{
  "num_hidden_layers": 8,
  "hidden_size": 320,
  "n_experts": 64,
  "experts_per_token": 6,
  "d_expert": 96,
  "d_shared_expert": 0,
  "hidden_act": "swiglu",
  "moe_layers": [0, 1, 2, 3, 4, 5, 6, 7],
  "router_score": "softmax",
  "normalize_top_k": false,
  "routed_scale": 3.27,
  "balance_loss": 0.0109,
  "balance_bias": false,
  "router_bias": true,
  "n_groups": 4,
  "groups_per_token": 2,
  "init_std_router": 0.00633,
  "lr_router": 0.000661,
  "num_attention_heads": 5,
  "num_key_value_heads": 1,
  "head_dim": 64,
  "vocab_size": 8192,
  "norm": "rmsnorm",
  "norm_place": "pre",
  "norm_eps": 1e-05,
  "positions": "rope",
  "rope_theta": 10000.0,
  "rope_fraction": 1.0,
  "qk_norm": true,
  "attn_scale": 0.125,
  "tie_word_embeddings": false,
  "parallel_block": false,
  "init": "uniform",
  "init_std_qkv": 0.0295,
  "init_std_o": 0.0295,
  "init_std_up": 0.0295,
  "init_std_down": 0.0,
  "optimizer": "adam_variant",
  "learning_rate": 0.000863,
  "lr_mult_o": 0.601,
  "beta1": 0.95,
  "beta2": 0.98,
  "lr_head": 0.0107,
  "warmup_steps": 528,
  "schedule": "cos",
  "final_lr_fraction": 0.1,
  "batch_tokens": 65536,
  "max_seq_len": 1024,
  "doc_mask": true,
  "z_loss": 0.0001,
  "train_tokens": 459900000,
  "max_steps": 7018,
  "dataset": "wikipedia_en"
}
Below are experts of layer 3 (counted from 0) of a mixture-of-experts language model. Rows are named router (the router's row for the expert), gate (a neuron's input weights, with its number), up (a neuron's input weights, with its number), down (a neuron's output weights, with its number) and show model dimensions 160-319. Each number is 128 + 24 x the weight over its row's rms, rounded and kept within 0 to 255. Numbers have three digits each.
After each expert's rows: a language model's description of what the expert responds to. This comes from a sample of Wikipedia text that the model never trained on.

# expert 34
router:142129155106128120120132115162143186111104155147109102114178176071120159090096098105115135145127177144120135071148134140138111113135112125111130140163103141092146132186137147150119102151120102171134144122148143123120144139093173125106088163124160191119155082126113134156141140111117130131121121114142109107111139143078140161151111090138124183128153085133142167129151148138110077162118168148143125102129114145156116098121119117100155107148131147115155093097126118183153131130084110
gate2:127136129100091128139097147103154139124124120134157126159122147141113143136135110112140117154152119146152093107148163150129104095147113144110111105131118155125140135112179125117169132141125075187113155089103115108181108140114086140168097114114115119148143127142136126069143143107175171116113128166151170119099103140118123144110130148131173114147115112125096135127108103099103132086157193143122132153177118102113161074126155166147095116089165090138109172101080175129110134129162116
up2:089140147110148134167146116145076128120139109102075111105152101126146120114146141145135102127126127112089167143143148113143127125090104148142115179094144122165089129100096115093134200107101166135113148115132123181099128137148147116105196141165115120138084160093166143126156095151157155148111109116113127182160121131152089106142144157153113121112107134144127113126130120149114130121178144079138155139135142133064128176101119110121166137198120110115160131146130133129088129099156111
down2:073136139106110110135099133133161138141110125126134151157116165136107115140175152155134127139186132106134124111112134080138131154147141164152087078103092140109117079121170158134127129154134077174146122129108071139127073102092128116136113108145065089169129130096151118123134086134117116125060139136121145116117140138166114145131150109130104106129154124146144158126134097133135112105161135131154116164182138107130072124109147110120157096113093110075133128165078168098136086159154133
Description: Prepositions after verbs

# expert 54
router:110124167142088124158151115152165172118146152121130129107140142159170133147146125104169103150162145145139129146111130132129129091074144121129139163126133120115082124111120064168137123109104155160109136149145117095087130105068175112122115134152154164113115088177098131135141143068088143086140131072124146098168139116149152109117100131110131112128112106115155121138170157163168119117120153084111106155162083106116096099159130138109130117146134128168150135111184156120109162112124120
gate2:125104104104156111114123145116146100130137111115134104139126174159140132132162149114146159129093150189147118102126137152144093129060132097126136114108110138129153158123147125155137120064149115197155131126161092147189137161091122128124115136149103132106126097156117131128104101113149110156111112114127178086174134130136113151126079135111131119109140153124131126140141075191159123103160117119135142144141097151177150103114128143147141124138143125100111120085120147144127117141108147
up2:140111146124123101116122121112143173143131139164124141107165090128101118123119120148119112131157132127098107137097114161129098139161096179141138092151112099118142102127110113136129154209115149050142156132100189106130120126158102151135099134115125153139134169126118159076132123135118137145109172133142074182074126173134134138140128054152119123163105152146135133115128151085085128137161145133139114095133173112107106127116118145110134094106146159125137132170120104088100133125144088
down2:116148139117161131123129134118141093137144144116129135112107149138127147115125142177083160113101120141093115103132159135162140134135095120138129105111121134154154135131149131120124112135133152139133140134133110123116114164149120083100115147088105146123138166127140109121141130124143122124136139124140121120125115140107118131150128155124073095116129142132126139141091137133142121122095091141120133141104122110095152141138110110127137133113097122106134133097116119110106107127133152
Description: Sentence-ending punctuation

# expert 9
router:126139104131120115065110153157103111119137146125169129169099160113092114118150118133085083129159096173103172144121099147149163126139150148106098126112115172124080120078161158149109121121119094126167158136162133134105134074118091125137148134139122148143116128136151103112128129152129125119072149101098124118083126146097177114115131136112167168111140176128149125135134180088165170124126132147171118104130148127156115138137139099159091134150164137121132168147095135111093123107120167
gate0:134097115162143103096129108092127109136128107129112140141128110140119122142122134174129192160149162149137127087110126129144185164142139161155131139094185109165144111092109125150140112085143128099140097074135141152155155133127121120151118124150073113142137178134158149148124140167157127126127095166157129122075136092119128122126149125129128102130158143140130114118103131154104130125116111123098124094118139133149106123130076093124113160108125131113138115144123125098147083118101138
up0:141157151106124100138136112144118104080116097132101076140100106117122131107072097172116138164161129133121129053111149123139176125154121183113126120111148082117115155148121111127154153108086135095082115116123138155136143120164112121113134131159128135148122147121140109066137160131121169130139114206106112151107127113146140115120141148087110123145114139107114123122114163109147100109133158150132160133114166091113158147131110131136139119114170119133135140150109163134091073148098111
down0:159137133107163138143130141121147166106053122148079117161153116105167137089156129135161145122122137132138097112136153132137142148122106188126112124173123112112131102103104105147130109110134084131134172142072125175140145160140144135136133105119131135102106106173102109066138180133082133101146122112159144162156105116154126079092141127138169134121106134125114106138032145097114124115167110145089168121166170132139117128133143086151107084138127094131096120153133102124131145127099145
Description: Non-English name syllables

# expert 39
router:169151142069099152117152126165132152093147131148100082124191137071127147113137109155151086128137114131135153129122109121168139119122128132129127156161074110166168119151121115172080120155151136190167133141129083117151154149109128143092120091134149199130130097135130111165139124118126116155106124117117140112128167170103105128114135123130117189115154116109168167134167135125135073181088090113122084111136118174144089097144084155128138137153111109117148115105109112174146125169092125
gate2:076155117119103138135098097163149112175129143161106146144085096148103156164130132098111119162103103117113122119111128129111166111129126130115139106144094085122110124121131086133134125111144124119110071158127130083102116128145058118139141157158140087089146160143114176159089115123156140141153138159110175105115165118171114134135117115150148099170128123126141146122132147127147150104156152123148126131141160136136120174088146120125097146105143128125115170120121136165117093144112160
up2:135144123115114111127097126126124159127111185135141133158157123120133146155121175135150125155129129146125066158145126146129126079109132063154115122137152152132132137113136117153068153093135131122174141149094120121178122109142079159125130073133169109096133138123109125114125125134150123131151141145115183080142169123131142160165087119151150124175160164137166153124157124115153129093120143126179155107121128108133137174151156104125118158088132130148125161123140145109058127136141098
down2:152100109149153152111110141080130084144101150144151168145108168119119145122135175137111127137116196150171115172090124148129081091133081105165098083153101127135136149152159119088103105125138127095117133132111095175079069121107130121130113145108135120123099122111132118102069103145132095140152128129162111167126074129142138120136129135104155102147143123149090109108108144118135084116095112150143165139123127074147118168134135118122091117116101115116120110075114174101110117129099145
Description: Prepositions after verbs

# expert 13
router:163133127136089094132139114087142132156184107107143124109138139187128106078108143155158122120127120106140104138140169095135093117139098114143095154131136140094154154150145130095149174114117132132096100104106145124122117152142105169145130132138170100108108151143125104159120167130121111137138152164131107118150184103101106128133085144117141102114105111116089106111114099142080142114088101174159152135134098086106132166116156144113162138143167134124092127085119157125147119161135112
gate2:129123099124113132127142122145131133151145136117143152096155120131137193125132149087142165129150137178111131116123110132183134121083091130167132108175082087129174136131130087160125135146096162110127146094159142137127112147123090143137137158101130143099106149131104105160129118111134117098098134118107149132151113093129094115159146116114117117124098118156165182123145126121130066137145170160132158109101104149150062105161133102152151115123122151150137130114121126107119111170104102
up2:104134115127122159106146118114119138127138101127092123133142120143182122141166171142137122131121098161071169170174107099134080142111168118117126170125100102130155130098136110107104141108111144105114129120146141109086103106094110114156120160121139146123131126103133112131117131128145094109116101098120165144133108146148121076147131170126092124136138162073161147125138067138115073133153113113119130120099113166142113101153135119148185134123186126134112128072125120164122133107085117
down2:156102118120109167141152091158108090131106131140140139141102122126126160141153107123145116109131121145139162121182167095115152138141148115134092128125179132121100145105130162100120146111140148145159100136179123166195135116106128134084148129124190106137101100089144149117154125122140119143143117130148129175101134127122202136103090126104137099131137123138126116150205110106161169079090122133168129120143121116126159108152123113178108129153169111101132114121093128079100113129129100
Description: Noun-forming suffixes

# expert 58
router:118165122110154139104131117150114093116137176139135070173107163136107145128147159102110116124124090140132185155110108155132158109118149133101113162112123185134097097156145131143106162122142173145138102111151150136107133096096129131127125116126145167135107127101096152130131126112171112117120146148093114144141136131097121090142123176145103119135151127120155112130105104158178164111134153127152109133133155110159156107137118076148094125144189113122163102109123138115124133113119170
gate1:112099126099114134131146102157150104097142104099153139163169123140130167135138101120116107136123190118126125111163128117090107141161100117133120119104145136171142169113160101122124184182080116135147151140105117133102141111128084172149106142123104155152106117109140134123079119140134144153130096149149150131105101129148095149151129114147131124125138122155127156113144117126108163131144105132161102125135105131167164105148151128095169096131116109122119116083122106114110124101161140
up1:160115146124147119164169112099115103121151118148106136130106124133129178090142096131155126136143070139143107099112148129147091154175126114194104115139131169146104151144134114155130109160140170141143096110111159155144135153126117146110148116133121150159155119154123141135142090137131160125118144160103124145106095115159130111060127133144110113101107129153119096109108144143107104096143134083143126113101113125138157149127135095115161085142111154152119108168159080085113116175158120
down1:135142116122071094154129112126147130150135117131125127162155136150117122085100091133100129148125139164154109161131144105123160136130136137062121112139073151116121151141128109138166161160104100120156093139118112131164154155085120096103113101126098101146124113123170124128121139119115103169143129164141131079110153132101126156205084149086166174092110101089146105116128125150124159095149137135133115141121148130123117147156112128106102149139122124157179159143096142107160134118083088
Description: Proper adjectives and tables

# expert 53
router:166128074161139098116126103126166100172118123104125135120081087114090107130137143113075100167147111118114115140135126135112125130157114122095119097112164152145139150117127116084136087136120086104130143159116119158125135099153114129134127168111070119139164127089124156115083140082131129107093149117142141178055077118122133131110171131158161119076087121098131068132086122078125123146142147112112064126120109141130108137144106151150092159134098117137126123166092144126131090127149120
gate1:099130124132132177170169079119115110109163119164144129104093128139118127153126087101118092122106087104147127178149153143107122091109076108102143132126124130136191148144117143093131161103183116131164158147132124118163129120132154122079139126136144116139124143140154104130155137129115114133160182096121133117115114144103120143126136138128145102113121150192127159139145090142116119053103126144168165092079136137118180140148091106111121094106131192120128122142166109166109128143137140
up1:109142101159110188162132135164103110115112138133104127156170136146154101141084176123140131154125141121159087146150119160120124123117114125129114158163143103184137185183171094137141137150106114118111172160103141149122145140125131144146061140117127156099108143137116090104129137109137129110105143173121110150131139145090119106091102135104093118120096142136145135097096120154115084159127118143135115146147151113108089165073110116113102122182076147076130096135164110130127082130119138
down1:157138142107146097143131145148096140162130120141139137160152136144116114111145156111151116174156155130134141126103170139135174151140130153100104121102099133113144112117112138129116113125147098136113146158116122122089101087153129136110117122170103070133106124121146114076180091183090143105122104067097115105123115094120118148134193143102149162111080159145106135148112143073163138144139151111141105170139118138144106174121147172122160107121102105092140135199148098126132111155081108
Description: Capitalized name pieces

# expert 48
router:124148168088165124122124135147155153136123150154103090174183130133142143122119121087149153125139109106123143111152098130147149129110176116099109135138094173181063135137133141153130129092162166162088118122132147132145163173115138110132119162122111144148104073153100117095120129132125120140155135130124104164162134117168151105125123102132105131153123098114157136125127135121165159149154167091170089132137131100142128092097109105153153139140139069152110116108149076146159114130112153
gate1:114158106145112151196122112156165099137120108123105101125108142092094108117096135119137109162115164116147108138102138137137137111125148120132093110122153171133148106115152173120139146150118138128125133129127145104117102146120149139164117121131113117132108100138146139097107131137126112080110109095117133109129135127119108118102155104063179098139137143153054156164103139141126123097162123146111151103156066123147115148164101125109102119157099129135116133127084141131133141140120120
up1:077142128105168140171112101129097112134126122160077145141130105136109114185111127108146109144104145127146116155131117159144149153148167113149121127155107153152122076118136126122155130171138148126135132105148129176136163132152147136163146130135103156156111134137150170071089127117154136136090117127176138102128129134148170153107139101113162102110111150143140138127155151144129135085146182141156148129154119169133144121144103155165139161153111115111130132103121106123142105128098152
down1:139116134140131135119113109163115170141101145120174156124191122094160144126143153103127178128157108126083138127157073180126140119129107108114080132100095152146094121098136138150101150128119163149127109131133123163142159187119150110101126139091132110134120148137115097161140121114127143113126146098127110099131149103106111092148149117163088187105088148135127143089138104118114078096121121159110136131115086133130105126131129125109161164137133108120093170109101127141115105152163189
Description: Articles and possessives

# expert 63
router:098122092136160139114110115144108100095131121162124110131071080073144109157148167110136110141135097121130158144102128159133142143128104124109116099110123163091102108136165078090181136143107106116088110147109140165157110077168103130131160141120111115157133129151149179166154132100129132107124170096129168150130117117087141124141161149138130164115143181102102119170099125117117175141137144119164070095135117177164117152095144132120080129144115142143147147118141131118128112127138133
gate0:133108117083118151118144070127124143097159142112151122106172092093160126132141115180150155106128158096141129146139107128126137135120077130131100101157133106103134114121122130125147186172114147156135127134106131147133162163160134149121111125099133157114171161177128116097126129138151157145116123139180147114141139147116132115180128129171148129115063135128125107169130111127133115099154137134112132137127152125174130120096141098131139149110114110153138123138118072189134143132112126
up0:108118128119118124127131131155101157130119167155130176101119119142119149109114114124136107145126092162134097126108135077148118150131164126176115094144098120106148096128140144144135158145154110116116082145080122163160151146114071137096148141181119100137159165153140088135120137111148102126129127133134133090148177178108089114135101174159113098122131145103151158130112136123102139165170114162122145089132073127171148119125124114115101122130118111103142161175120119172143149160154132
down0:152091084137125123150111104199100119104143119138112126117182128151146126142118113127120146125150141105134092181130156168130145161151140137138112173128103110130131140121127129089081141141141172122139124111147141187124167105147143066116150147124135127130086134123093132143146103159118137142141126117141120139125115129146151135114082117139150102166157116110127135137103107152134145086152140133157173130126119133101155125145136161111145152144103164167108113114132156148135146097176151
Description: Capitalized name pieces

# expert 42
router:098132116109103087159144121143119082097124068140116123123110112129154088151141157111114068127135132093172136128155071154155157066125150134129124141119158101128113147130132125145121113110089126118113107126164180118150122117113093078160161109110152115132088153138175185103153143119152093123129162201137110097147166097136150151161103143135148138133175133119156112105108140110113152137096110156104134181115126080111096160102133151126140115109107089148100140121155146152120150144149151
gate0:171109147144098153131104167065099168126110128132108073153080111137106118130097163168109149149113123159129111113115126123104132145087139138139154115126103143121178183126102103097121108138124128127109136143070140137128099155157177138142132139152093139127141146153172119138121104145127141152110133117119147121127148176140153135121114108095114140140152166130109115119150132102114105167107088160153133123176168129099139112155126180138151110145146169107094128107141147154158134150121128
up0:138154118170083128130084107103084139123097095086103126174092111146095097159117174115078141109109088134090108145142141141118148119135136113176124076082131093118128171099101147150139121112095121100103141096122163141107134155128130092139135138104118138107148151109137112115091131147144122094077098109096127144109141150143194055072131107109096139133128118102103157133125147114106091148146086144121114103147122087116116143176131147142119166150123131127126144174137155126102116138134115
down0:162138123141116116152110101132100168168177112131133149137117124157142102131153115140115088123142183111123155124140129151136109145159163096117156136113162162120133113159164198156131155109110141098101121123155147143139118129113088126108094110143174102105113165146115115140147077099131115123092108168114115143131130159162127112124164126126122155120121110092128139158176111128147114119123121106154105122097145152129121117131131148124176111150124128160142117163116113119159122115161112
Description: Vowel pieces in tables

# expert 61
router:104111109154160170107108167103107122180122168177127153142101101115158147145073137088064091130152086103110096175114124123071149135159127110123136112145133126091103118086151153073161106148112110091107107141112150123131132104133081126106135148113090101128142125163135114148134139128122154110112150086109128120075125190108080128135138134155118155120117124122101150175103143086132144144173106093112103101129126152128106154119128158145098126141112126137079123159129163091138153140129142
gate0:149143068122101139113116123111129134121158144096102123131164147157105150173126113138120134135117158133108130108086135162118146146118144086166146142120122113155094143107100142119111105133115159137151173117124151099115141087101121122113111131126157143153123145139115141185142134104127121127130135133115151147146153165122082100154105137129136154132126142162125144133099152121107145145115130122129079093140091146089119163131105146119141144108139110105148112083115136132152158141090098
up0:075152106142133124093084111110145089103104136145117164112120118171156115101134099134117117109168129115087093143148109146123131137147158130189150109137137144156139115101160100128114134152150139107107129135110149153082166113100110149095138154091164112131094162098128119085101141116134116097128132147148146107120156138111157142140145136168126164186153111131131146125132149115140148146166115111111087093187082150109132129112124136163131107127120137087159126142127128118125117123132129
down0:116102100171153135121123176152118101104114133130128122147128145095103158128119145164150141115124158155134116126118125140115129161111127128122128161145158158095094142120150135135135123172146136071149120093081140100140129113118167130149092156147128088126154107127128120113153156095097107133125187093143149149113146126110134115090134091109126110127113108129108143162128124115145135139134117098109125116085116119161193163128123093098133108151131144130144096136155079128149114134180135
Description: Acronym capital letters

# expert 35
router:096131136107149142150104115136120100109127144161134120097119111152143126142102155102079088166135141096164125118117082154140119074134143084121168147134137116104130083127142066147091135141100160135165115112125154138118126079092115099149127114131150094160094148090130129096166124096149090152160135142110128058166138141120134140167095144141157124175152141127149157150087120149151161147152173141118145129112154108123114123109156144182091068130108117143125105134142124125115141117110123
gate1:147154127123122115082130112112138097103178150108138125103135191137122123081141146172119144154139142162148185150084138166133109112135161124171121160175110095171167115115137093120134111131186136161174155097109103112116126152179123182120077106153141158134121146147156114112104119128112143106127106094136147146151126124113122136148149135117092121096098152140169123105142125113137098147127128134139124168129151154120129104130110103106110134128128109188150129125159119140119093128121111
up1:101095074105109164134131132123128170158127122138160108151115123112147139126139125094088104122103092121103137135134068095140153135098094134094107119096122163094130151181124169133133146133125093113123123152105132138150109117110101142163132130115153113123146139092087151151157088128117151125129154100100131127138147145123123137157114127157097122135130139160131150105195139128112107140105088132187075092163089105157100115131152149147131146086148134118140167123089149141120118147108160
down1:149136101158112157120152154153148128119100129159169118126127165133140129111192128115123106128081082132077162131151139135133162162083124083175112089086162156171104177086163145118100128104127190140136122106129132162153129109123137112102115119141114126143139101120106102138116111173121123103125119134077121129106174110103105151090138126090108115152146140121131144149146125150091143066106132145139115085114069103124113126077157128123142130149095146189165113118158148156111110117133166
Description: Mixed-script fragments

# expert 46
router:130109159103104119122105138138124171130157126137117126141152153089141130108112107148132136155064147141109165105154154127166090132139102123129115130129061098132162096157137168172099100114146135162148168123115090127123139160096184115096088157125132184122147099116132118145154115123093143105141123091125135132148170167144153141128103093131126115117121105103127168153146148181080119188090096089115140163119120151113143110123078094121148101161133183121151085107144092172172129149086107
gate0:167135123093147132114165118133103136115156088114106110110138169140116166092128127131128139126141103123168122122095140135163101105121119142085142169158165198169141155099137147089139197111103136158099086098147119131168117112135114128168102112150144165121107151144130162152126145131113128127120119145125148096152122086140150069143134113110116094157107111107119123078145131130143156090127145130167126112128144144140093121103095181113148141135090134129110112157188120159137127165167106
up0:124106143078094105121127111136165137110129142132128127125139161145107144153106128112121123156147163122212121129151181119166138167138098115158138116120148136103163125145132142137162119140076132122136118100115116114130156152118110123139148104121121136138130116115103150153115144123110152101104152133171109099096169074170164112155117084117146088114112143117144147114118144134159121149104114153094127098152172097149106151102127126098134100150119134135157100162105114154116144140126121
down0:124109141161116142120135109130194127124152135148123099124145077161124115159098094143111104121094180164072152121118133146104133182124100156127122181100096078111104106135160189098167125102135139180119111126143129156114148122134132107138143175117129107118107120134124130141067148104128141151126136168133119121097129164116101163189147099136150137157116133152155132125123120134123131127157155143125149125137165094103127152152136075172143121136142106099122100122103103129123140085098092
Description: Function words after subjects

# expert 24
router:089117123113175114156166132128123116156128112140150162128101112156130131135128124160124139144114128122171080105098162124144069126143119119176110098121144130141195142170116138117139139115093157134161134138132134160159106095179085148153124098159156105128135147164150128134124136137132136147172154144135085133148116071125147125130147146129154115102097132139133141103122071125090156106125140161139168106119153144130099155118161084084117145102124129130119153110108076117135116125155120
gate0:093145146103133154136104145137085150158116132150148153106121146134139106064122110113116146122140119123138143136123126114128127109071098126124120097128147131158123137149153135108074120138178129160111188115091131118132112123150111148071089169155114115119102105112094193156127115126121148151102115108120132118137165162149102115100132188142165149098115087151105126144136134121137111134132125107137134150118149160129088109133078151104148179130155137119073163100161131135146113147158113
up0:116173111132128152108200101103124100114173158081167119136116069132113170106108143114143099200110100090102116143137143132152112110115160130112138104111090170090149116093120122125123080105109114126131077133116130110071157122122121132140139083098114123089163111141149170095118118095124121086122113126149146154120115143146146128142129159101114118124113128102152107131162144103113141118126129130159107123116114147119144113133121155162124124132122121109162103112126162149111117152128123
down0:118158161100103138100130130116150093118169153134088148132139101175121147140147127143163100118122128090100121169160104102105117156132099142106193167121113112115073158111118128168149100141126118119115115157125149124169116164141121140115092154113167145099169122079127081094116096147113137134120166150137109100134149093131190125093136150116107072134116117136137119104142103110135103116137108137118130136150132149118133147119084110132168109130130125079118136189113135143107131123127099
Description: Latinate word middles

# expert 50
router:123132136146122135088109134146129138104169163132150123169097126062102116108111147128144153144113106141135157150107099098106154105124148075095141159089123094070155152163117155139167130123171120113119152127157153129106099123155137136126111162141117106134196158165108081120117120131128137092130126132118163096103134146119127118135119126109135156105142131117121139142110166095100145106086116170151101137146128132119150158126122146163112122166140104141138144112091135132126086125112077
gate0:132122125097137098164133133140130111122083136093162099137127121111153131169127114096146100170120103133118131130130103145106140118108148129136113117095106132111121089071129138125130106136129111147130094149133152085116148194163128087169115119128118123156109090129131115095120137125100176066150145163151118128117126145087141139127157126163164119164117099139130138119150100135129122077117128132160133183171153130124136156133122166137131113091122120146130129111141167110113119138156129
up0:123105124089134132175141115138112128119147121137105110139131098146110103134097135099118139124124118121144147152080145140132118115130090138146132131105107152147141133129170124117124128148133123120134141181107116122148160117150146107132137138122105096152142088147092149123127117135142179143142113148107123129118095134114135101164087138152148138133117119098158113121107123135133107158105147131133093118149125131156143118154152120123076115098163145116118129129149137190117146147177119
down0:087125100161082095113142111139164128111152091119111099123188090148094103135135142133155152120149145152141144130155121168144136128098141133110111116139093126121126118111113123164108128089142151144115076124128124091115138141115106127119162083154143144120144136161152086122139146113134116144103110135087135122139123110072143118114159143158103100149116152125176152115117126178128097108083137098125169082119103177102121114122121116136126140121131117130138171110118125102113105141121167
Description: War and word endings

# expert 30
router:119139125151088126147153126099153140109166117124119170090082134194136116135128110131167124120128117124184150141134157115104122080131145117133151145156147148122144127136161118158120159126110173129120126117137152095114158105123120148119142135155140116115166187152156119140109132158091141117154116124101134125193098081119096129117121139173136103116133133126177089071180130150124139115140161143129175130123121114075154145140157125119160158107155115169133121109157148146121115126165124
gate0:133117132131124139141138182103109167118190115118096136147114119107193106108074098104092147143125136099141139106128151117078121166127145093144112137161143141146142101096096154148161162113101108139122139129146156133100107158095175160135112148119097136111123142144122105091140126136161155114098142157090085116115077129123105131158137161095138096109123119127084121103117093139147134125119146089149142148084138128133172126144098133128123158149099126094152128144125092163170153082126119
up0:117147144133160118115097113138121143141149097072148142142153162175116055102106122111128103103116149086148126119115149125156148122138119106126149160131138146106126100114126124081137119139150101094116118181132113088127153151144139108096139136092113137124148112140064172152080156125079114160113103111172098106168198135116098103105103104141078116098174122151139131120149113134092127133092131130128115111144099154118115108139142072111129157146190138097146106089130153142166122132116131
down0:115108159146145133111137138124119146161125092124145187182097159142131179147119127150169150099147151159074074123141139120094110132140138128155091086151148130138138140119133130124141165158127124115113203098091100107099106083187167129145097122147139100142132117136154141099131117141137082144116132143142157161119120092191142148144134122137173152128112151110139163117135108093158132117118173151155138100104136117110164117124125107111153102154176122147141108114102125125102156133111157
Description: Plural and noun suffixes

# expert 52
router:140143154101162123130100105151157151099166135170119089125154125148146144140102107096166154107152125113137143116124075136128161146122146109106134129150104169185097125114140129161092142123163187175103092159168143101117180131098125146106095159111165151101068112163096106112152141099114118159169137137140100109158121119160127124139109119163122121147123149137164119124125131153169151148146141111127097111147093111132117102107097083115168086166152071158132098143154075161149131147113149
gate1:114191130178152105187116118111127117140141094141089149146142130146117108093129130135106123161150089109169157122119117145107128143154119116132122150117126141110135138131127120095148139135107072146108139153126136144133123173154165185160144117126102130154104168137123148109101137147139120118072140127129102147091117162102107109130139145133148112123117171125131136127113128148159120086126117162131116077128099139149159107129072135083138153151138113145154133130113075124127137140193123
up1:127133156150130077181116100142138162156109137103102118157112113136134103127111096127155123142100184095156117122093134117142114120158134135143123146169178112108127129139115162137114133109113126162120131160124109102119129119167140137120112136102125133138158177146130117113091133157081142143115143112160072158126116154066095122142142110197128121069114092137130100112126109163168176135115155124134114140108132109115141088146081110075115106166110126154117122115101124122141092139127144
down1:155141142125116118077107135116188157131118139106109123114122165146146097154081120125128148158196125135139139120112093158146154114100190160130114137120085094139097131128142113131100130120169144154107171160132130104126136153064155094127093099116071136132117162154149114150181116100146136123121171073115130089144108172121127135139136134086146171103103129131109109146121120094083109126119103121142126159166114095131118133148100162177135103140124140166145118117117125161113142120110127
Description: Determiners and table separators

# expert 56
router:092142140134126094166093068156166115147162159125115090149148122102162104146136101094169129119166119149151129120126099149193160118116112162134141135165104103171117141177073102162135097109165119118084129124126153103140145150103152098154142124127160120097144134134119146119094138129137144129130127118123115142137114162181087101152128115158142137141165142110182132119170107127127121133179145109120096150147140135175107088099144112121180161135175090140123141100120104145164145139106081
gate1:133142134144134170093171144143105114135108109136132154094127143165113103101122111126085133147138147148135068089140155127117090111143114172129130080167145114087118131119117144117138126121109123169140143083071120111149121136150157152123106138140132108133114112121139089125116129157101123147093112137181090125112111171123084152108126128068112117134170079156095099136094115120139114135169126124142119166063117135138179115110136149109136139133088116138137103180143094111108087129117130
up1:139075084114163131107131142112105122124108141136119142114105160072132146091156150135112112142127135163098122096104110089137117125132104113163110107087110145136153103134150090139125152145150124132143145152164114164116135102131112143116100085164098124138136176132092165148141119117155152141122144133107163158120119152117125127133153119148112139115078155123161129129149136157152089100119089105142073131154138168089090091158078125171126076103160151094105143153124190147109140148145130
down1:120131139093129110107122119111150133135117153094123116117161136155123131113131141129107154086132139164137065159130136096108100112147111138119152080132124149150075154117143122084158080117132156160114096115107132135182129107135117150132100141137154088089129129107096139128140148157157153127159097129133128107135111127109148149133076142174133121161155147150150112098121137131162137132124145115172103111148192123144109138139106121113126130162136112149070183097121143084178126121135099
Description: Conjunctions and commas

# expert 49
router:120121155165134110124136115099107105118122140083117121173096157104114130152148128180142137101132152126126105118119116131081135164139139110120084177090148082140153139119133172109149135126122097102155127149118161125112124102199129141118127089154142126081173159152112099118095138139137125136099142088154141117062107124148132120137147113148156168147112165146127067158137106091104117096098150153130158137154132132129154144133111130157100182160141169114173145116108155116133088137147105
gate0:126071100101153129139142155132107157164118126109065115121085133130121117097156094108102153070085136151116148135097119086123141138101106091123142138129118131110181155134087125145128102133146157144104155103139136076076119134140132167150097105095114133120120130092120107181137131118059147139177109113102143131163159120138124114118079115140136123156108146123102189119117156117120168123123159125140116150147141135134124135160123122118134098102091126166112080096132108149180129103124184
up0:130109083129115143114149119113157105139132115091182145151129155096087114168113129174147151144158127131119104118123154189127123120148146156121131079134126126152090091138130096105105119119124131128138111084130098169132113125097119106152167132084135124125113116103187094151095103136127125114136103148095095173138128158082142123133145147107125131092144147143169095130140142133121114140110129122134121137132133120167118115082123135119135157107125127098127135140135110128116098128101154
down0:140136108101094094116161124120111133086168141123149137146135109132098120097126102106139092139097125145171088147155124170166121108155150146112153138126144124144134091186137085087124145124164111118148158130177117107126110115113109150117158131117165123075155090156116135093119088116152134135125149117134148108083126111129120108158118090165153162127135163105112092115113135135134091130122108159160157115103113135170118115113115108140185128179121092131117144158122120160137135113113141
Description: Mid-word endings er, il, ing